Weights of a small mixture-of-experts language model, trained from scratch on English Wikipedia.
Size: width 128, 64.3M parameters.
Training: a variant of SOAP for the experts, 434M tokens, 2905 steps.
Below are experts of layer 2 (counted from 0) of a mixture-of-experts language model. Rows are named router (the router's row for the expert), down (a neuron's output weights, with its number) and show model dimensions 32-63. Each number is 200 + 30 x the weight over its row's rms, rounded and kept within 0 to 999.
After each expert's rows: a language model's description of what the expert responds to. This comes from a sample of Wikipedia text that the model never trained on.

# expert 59
router,155,218,192,187,162,195,207,234,240,207,182,174,194,216,204,176,206,117,154,207,222,208,172,220,204,214,232,197,201,90,193,203
down0,145,193,218,169,207,183,216,253,179,168,218,159,215,241,188,183,197,281,247,165,227,214,209,185,166,245,171,179,200,166,169,220
down1,165,171,218,194,203,232,216,184,186,212,210,273,178,237,190,212,222,194,210,153,195,175,227,226,189,217,215,255,194,197,245,204
down2,194,285,191,232,159,192,208,193,223,197,148,207,171,182,243,215,212,188,263,202,195,219,132,176,197,214,196,160,205,243,194,165
down3,196,216,177,222,244,220,228,220,177,229,173,216,158,189,197,185,182,168,167,158,163,190,182,211,165,195,256,214,210,212,205,134
down4,205,165,191,173,207,195,182,171,249,194,225,205,216,188,203,181,225,244,217,213,150,182,209,243,164,218,179,219,217,234,209,197
down5,191,204,200,157,234,214,222,222,171,181,186,202,208,206,150,156,146,190,112,227,205,225,299,215,186,198,224,215,203,211,188,185
down6,255,216,185,170,197,175,168,208,152,198,219,174,184,263,217,188,178,246,222,258,171,177,241,232,178,199,285,157,194,221,262,213
down7,252,225,200,247,172,217,203,211,174,211,167,230,225,208,203,182,257,158,215,197,154,234,176,201,133,209,186,264,212,147,235,195
down8,200,216,245,265,197,189,194,181,201,233,134,193,220,189,168,203,211,204,171,207,214,204,218,171,210,212,171,203,201,232,199,216
down9,211,216,166,173,161,195,212,202,206,194,195,257,172,230,236,264,156,209,214,225,205,209,210,174,229,168,190,153,235,268,167,212
down10,250,211,151,134,186,241,176,242,167,196,244,227,158,209,177,227,210,197,182,238,201,193,199,235,220,215,229,216,198,197,208,236
down11,160,192,201,163,172,251,180,225,185,242,162,202,239,176,149,225,188,199,209,199,218,144,198,191,222,181,170,168,225,207,218,241
down12,213,190,233,170,152,262,174,172,256,185,131,239,221,222,219,220,190,210,190,178,219,165,189,184,157,202,207,206,197,213,174,217
down13,177,232,205,224,211,185,167,244,222,228,248,210,249,161,180,217,239,204,175,196,175,229,233,200,210,177,180,168,266,244,164,136
down14,165,208,243,148,202,228,210,207,235,220,202,205,208,230,157,201,198,232,218,204,228,234,263,211,217,124,229,196,284,223,189,185
What it handles: Single starting letters and early word pieces like c, b, w, tr (poverty, warriors, camera), plus year and number starts like 195, 16.

# expert 29
router,157,241,192,193,169,194,223,249,228,205,218,155,216,220,182,208,203,139,168,211,206,202,190,209,212,204,258,227,192,123,169,218
down1,175,175,184,173,204,225,193,207,208,246,222,181,223,202,194,222,191,237,184,182,212,124,271,165,215,191,165,218,239,226,181,193
down2,212,228,195,225,161,239,188,217,200,195,203,175,197,158,266,140,162,187,219,185,198,190,199,187,178,183,240,216,237,209,215,215
down3,147,186,197,231,212,169,155,245,193,202,178,219,198,230,180,235,254,160,217,198,159,208,183,162,216,200,205,206,251,132,214,180
down4,198,186,175,216,228,248,157,173,216,248,220,187,179,209,171,241,162,149,211,162,211,206,240,205,151,210,235,218,220,180,177,188
down5,235,209,196,196,232,204,211,182,203,198,205,232,242,214,182,195,208,161,220,205,273,198,247,195,189,223,160,184,202,237,224,149
down6,178,248,197,205,167,206,166,213,238,206,173,208,163,250,230,213,168,225,231,184,178,253,233,177,197,218,179,206,195,208,171,212
down7,215,186,240,247,179,255,203,183,141,238,229,215,172,199,226,243,233,190,256,242,167,204,158,237,196,168,244,173,214,216,141,208
down8,183,172,230,182,208,210,187,211,136,219,173,212,207,202,201,227,240,142,149,213,274,239,240,178,163,194,205,224,140,209,216,228
down9,201,213,164,214,152,196,143,168,219,212,221,142,223,243,150,256,249,193,198,153,212,214,231,171,169,173,240,135,178,208,195,229
down10,176,200,167,256,170,172,218,191,156,193,202,225,203,131,192,197,238,159,204,198,198,199,195,208,201,233,159,184,233,161,194,143
down11,271,177,177,192,167,199,193,186,241,149,214,175,179,221,233,231,243,164,161,203,205,189,235,188,210,215,185,209,248,157,252,174
down12,229,170,193,178,224,266,175,167,162,212,251,205,176,190,185,224,147,233,225,192,208,217,206,180,195,204,186,190,247,208,197,149
down13,228,196,164,173,166,202,180,241,187,163,204,253,180,149,217,185,182,199,256,229,165,222,173,243,229,176,208,153,139,193,170,205
down14,243,183,185,183,167,189,215,165,193,177,132,179,180,199,249,214,179,212,201,226,203,182,214,243,183,174,209,196,221,158,213,235
down15,210,237,211,198,210,211,171,231,172,193,224,210,218,219,162,211,230,160,255,229,161,174,179,173,193,228,212,225,205,168,226,169
What it handles: Middle or final pieces of personal names, places and words before a comma or line break, such as Bre-nd-an, Dor-ot-hea, review-er, Oh-io.

# expert 2
router,156,246,181,181,171,223,236,260,212,231,216,143,191,208,161,206,208,117,182,221,230,191,194,192,201,198,277,206,180,143,176,198
down0,171,225,181,172,158,179,220,172,245,196,260,199,184,177,193,159,187,200,237,187,181,179,241,180,171,210,208,209,233,185,177,172
down1,169,205,157,154,204,175,181,236,155,207,213,173,197,221,144,235,212,223,173,256,221,216,194,170,229,198,159,195,193,190,156,244
down2,189,118,243,189,253,203,192,254,185,216,210,198,238,194,140,164,173,191,237,202,186,190,185,166,189,195,197,240,179,199,175,232
down3,179,250,172,209,221,231,210,212,204,171,197,212,195,167,216,253,143,220,130,142,172,247,230,266,144,175,198,137,218,251,205,186
down4,284,212,200,197,149,197,194,192,203,227,204,221,234,181,231,174,155,208,137,195,216,213,217,210,140,226,256,196,209,233,232,221
down5,226,200,157,217,180,105,231,201,177,199,201,172,172,207,184,180,110,162,175,221,195,191,216,260,220,221,190,196,206,192,202,211
down6,209,196,194,193,203,194,162,209,182,171,227,215,243,203,189,255,210,193,195,165,174,188,233,207,182,161,188,150,234,191,256,199
down7,214,172,183,212,209,172,201,145,176,239,144,262,200,206,211,186,161,179,189,187,248,233,186,178,190,266,237,240,203,173,239,150
down8,203,219,202,189,219,232,166,175,250,173,171,188,202,216,222,259,205,208,172,177,212,200,228,174,204,200,183,238,182,223,204,207
down9,170,232,233,225,199,177,174,174,186,229,230,266,204,212,199,196,179,223,251,204,153,191,214,150,177,199,132,173,141,204,214,214
down10,247,215,181,274,255,195,208,205,176,212,227,262,214,155,202,201,173,194,213,165,197,191,162,182,164,220,253,209,185,218,169,158
down11,189,199,191,206,160,217,189,233,215,231,165,264,143,180,215,164,210,204,188,198,179,194,184,200,178,200,167,240,142,218,196,202
down12,160,208,265,179,235,236,195,208,185,240,189,192,168,181,231,273,186,150,218,166,218,190,171,214,212,197,201,220,227,216,226,138
down13,231,253,217,148,195,155,191,171,171,202,143,215,207,213,224,245,187,160,167,139,216,174,201,156,235,193,215,295,222,199,192,217
down14,231,173,189,184,236,237,187,235,178,175,167,175,159,216,187,182,165,223,236,160,226,240,176,195,219,231,131,226,216,243,185,209
What it handles: The first three digits of four-digit years, like 199, 200 and 191 before the final digit, plus oth in Timothy.

# expert 5
router,158,214,191,181,163,213,219,242,220,227,206,163,203,208,202,196,218,145,158,223,208,209,195,213,213,191,256,214,176,111,164,213
down0,160,198,210,229,201,209,177,167,225,190,170,184,168,170,226,180,198,197,159,183,247,247,128,226,205,193,209,185,172,239,147,202
down1,222,205,240,202,192,174,169,213,268,191,201,252,171,170,171,140,133,243,213,171,209,224,183,152,235,201,192,232,217,178,236,214
down2,236,211,201,169,182,210,211,175,210,189,247,188,178,197,229,195,144,206,173,192,217,169,233,164,207,243,201,165,184,218,189,246
down3,202,185,216,144,226,175,187,245,186,180,189,178,196,282,155,199,188,183,190,160,151,234,162,165,214,177,224,182,178,182,202,194
down4,201,153,180,213,220,229,176,149,177,196,177,237,228,144,219,225,230,254,211,167,237,163,196,181,184,203,155,183,182,125,195,197
down5,242,185,199,183,198,214,168,162,231,210,229,260,168,201,260,197,173,250,186,191,177,182,182,237,242,214,246,231,154,163,214,243
down6,197,178,157,191,265,229,221,149,219,168,247,212,214,216,231,188,210,232,197,173,194,237,226,204,209,234,193,191,171,212,188,217
down7,194,230,190,233,178,179,211,195,195,260,222,234,207,177,200,180,167,178,262,211,180,163,200,235,241,188,200,231,178,202,246,228
down8,132,141,217,215,198,193,152,181,169,213,201,262,213,197,143,220,143,207,242,202,157,189,188,192,186,218,203,204,228,230,211,188
down9,185,219,155,162,171,233,254,205,200,220,161,201,157,183,222,184,248,181,241,184,143,154,228,178,254,197,224,173,228,199,236,152
down10,183,164,256,170,220,229,195,221,216,225,217,206,176,128,236,214,207,243,151,205,174,208,208,203,212,226,237,197,184,181,184,181
down11,171,145,240,205,192,252,245,213,184,248,171,216,196,170,228,224,223,177,226,191,201,219,255,168,193,182,204,184,181,162,181,168
down12,209,200,209,163,178,189,151,204,163,180,216,259,216,220,208,184,240,198,222,233,152,198,126,180,208,248,207,174,189,197,205,211
down13,249,255,189,176,213,206,144,253,251,209,221,194,201,163,180,200,194,146,190,196,138,191,250,196,206,178,168,219,213,203,185,206
down14,153,236,139,217,215,152,221,237,136,145,176,195,166,195,191,237,168,181,195,208,207,220,154,175,181,176,229,210,236,162,222,198
What it handles: Word pieces inside proper names and foreign place or club names, like Rhe-in, Ham-mar-by, Coruñ-a; also capitalised nouns such as Club, Festival.

# expert 28
router,157,230,215,188,151,193,220,260,227,201,207,134,175,220,207,206,202,144,197,217,204,214,162,183,185,237,256,201,215,154,173,211
down0,206,228,196,198,180,149,202,220,243,186,180,170,201,219,194,240,212,206,254,181,226,188,186,250,180,161,245,207,246,206,118,218
down1,273,204,168,223,206,183,258,213,220,179,168,209,246,221,163,222,272,226,204,184,184,169,146,223,176,228,169,185,239,248,180,226
down2,216,124,215,230,208,251,184,170,192,228,180,229,189,152,186,199,179,253,211,211,158,219,183,234,205,210,225,204,193,208,177,146
down3,220,163,218,200,204,207,133,179,196,172,225,205,183,203,277,193,219,266,237,184,231,207,220,160,176,146,186,211,241,183,193,152
down4,173,177,197,189,206,149,204,170,199,250,177,191,204,200,221,192,187,222,156,216,228,221,131,209,208,185,147,219,259,199,216,195
down5,206,225,183,195,218,239,194,168,222,166,246,196,182,157,210,215,209,234,205,208,225,185,145,207,202,207,269,188,173,138,225,199
down6,226,160,199,173,212,194,205,197,163,185,202,234,236,217,216,188,157,194,218,226,230,236,191,178,178,172,190,183,259,196,218,157
down7,233,200,162,222,179,158,226,218,178,156,169,233,186,178,203,182,187,192,255,258,137,200,141,190,178,172,189,146,172,206,193,215
down8,215,192,209,205,182,223,183,188,196,152,219,204,180,178,250,264,192,248,168,196,195,206,199,150,135,225,278,167,211,175,289,188
down9,164,190,187,247,171,225,200,198,213,210,223,211,231,219,174,222,160,187,227,199,215,228,211,152,198,154,185,202,226,207,218,208
down10,233,238,174,198,151,251,218,184,114,162,161,210,167,229,164,126,193,208,231,225,178,188,205,115,160,214,238,208,204,223,171,158
down11,215,156,192,248,184,174,184,207,200,194,203,229,192,212,236,131,184,124,183,257,263,217,168,203,260,200,210,221,262,202,208,175
down12,204,145,175,159,227,170,208,187,173,203,180,171,182,190,199,229,232,171,198,199,200,160,224,198,229,172,176,258,200,193,245,213
down13,228,264,228,225,219,187,203,270,231,195,174,253,233,232,185,185,201,191,245,212,172,195,238,199,200,186,153,196,238,196,195,143
down14,209,205,220,203,165,160,206,228,113,257,204,181,241,191,221,185,174,181,176,188,181,162,205,236,191,184,170,256,217,212,248,243
What it handles: Word pieces following J or j, like ama in Jamaica, ersey, apan, asc in Damascus, plus month names, commas and table pipes.

# expert 17
router,176,231,196,200,181,203,220,261,242,228,225,151,189,224,207,208,234,170,166,222,203,198,205,202,221,201,278,233,178,128,196,232
down0,235,237,183,231,211,250,241,214,225,241,192,196,217,190,224,185,206,175,210,213,229,144,169,241,168,208,196,177,233,175,223,224
down1,235,189,186,220,146,203,149,176,209,210,194,206,225,185,176,182,180,195,196,220,163,169,240,246,189,142,192,205,173,224,192,237
down2,166,227,211,161,150,198,198,196,236,168,192,199,252,236,131,214,212,202,243,152,195,260,137,205,208,238,147,202,200,194,172,142
down3,201,176,171,161,220,193,199,170,196,162,168,230,186,195,231,216,161,277,198,119,212,182,214,241,181,206,214,195,191,209,203,177
down4,148,229,193,212,209,213,173,179,166,226,222,189,215,211,162,178,219,215,207,185,189,178,198,147,207,212,181,191,219,185,145,214
down5,181,203,209,176,204,191,262,244,195,223,232,223,206,186,140,199,180,162,215,196,203,200,209,212,174,194,206,212,241,193,188,187
down6,200,191,241,211,221,186,193,193,238,166,165,202,202,204,202,192,184,169,167,197,209,221,189,148,262,196,239,212,181,219,226,176
down7,145,125,202,192,241,198,239,174,191,254,240,202,163,207,209,234,207,235,230,217,186,204,190,221,181,202,162,187,192,198,188,152
down8,174,234,200,192,207,165,176,204,177,266,217,151,191,194,256,181,205,115,175,238,193,184,229,196,233,204,221,208,185,209,212,182
down9,227,234,167,205,210,226,208,234,198,176,206,205,224,212,171,181,229,221,226,198,169,156,161,195,177,204,217,213,192,189,239,162
down10,174,201,247,207,201,191,176,152,245,221,179,191,279,143,198,253,231,215,236,124,201,182,189,177,215,193,173,116,224,202,189,202
down11,175,205,250,212,224,181,177,251,200,190,180,235,256,175,203,205,140,182,147,125,148,195,197,180,208,158,201,208,212,154,197,183
down12,226,184,208,227,155,208,219,163,219,218,227,202,164,225,266,179,241,227,174,211,201,199,182,200,150,188,166,238,206,216,152,160
down13,214,191,187,214,222,244,228,155,162,187,182,181,187,184,206,248,171,176,192,176,158,232,216,183,186,186,281,201,219,210,215,221
down14,160,247,195,207,199,194,198,195,189,226,202,256,150,213,268,181,221,217,215,207,245,176,210,185,242,194,209,160,216,196,218,199
What it handles: Capital word-start pieces, mostly P, Pr, Pre, Ph, in names and table cells (Pri-z-e, Premier, Phylum); also year pieces 199, 200.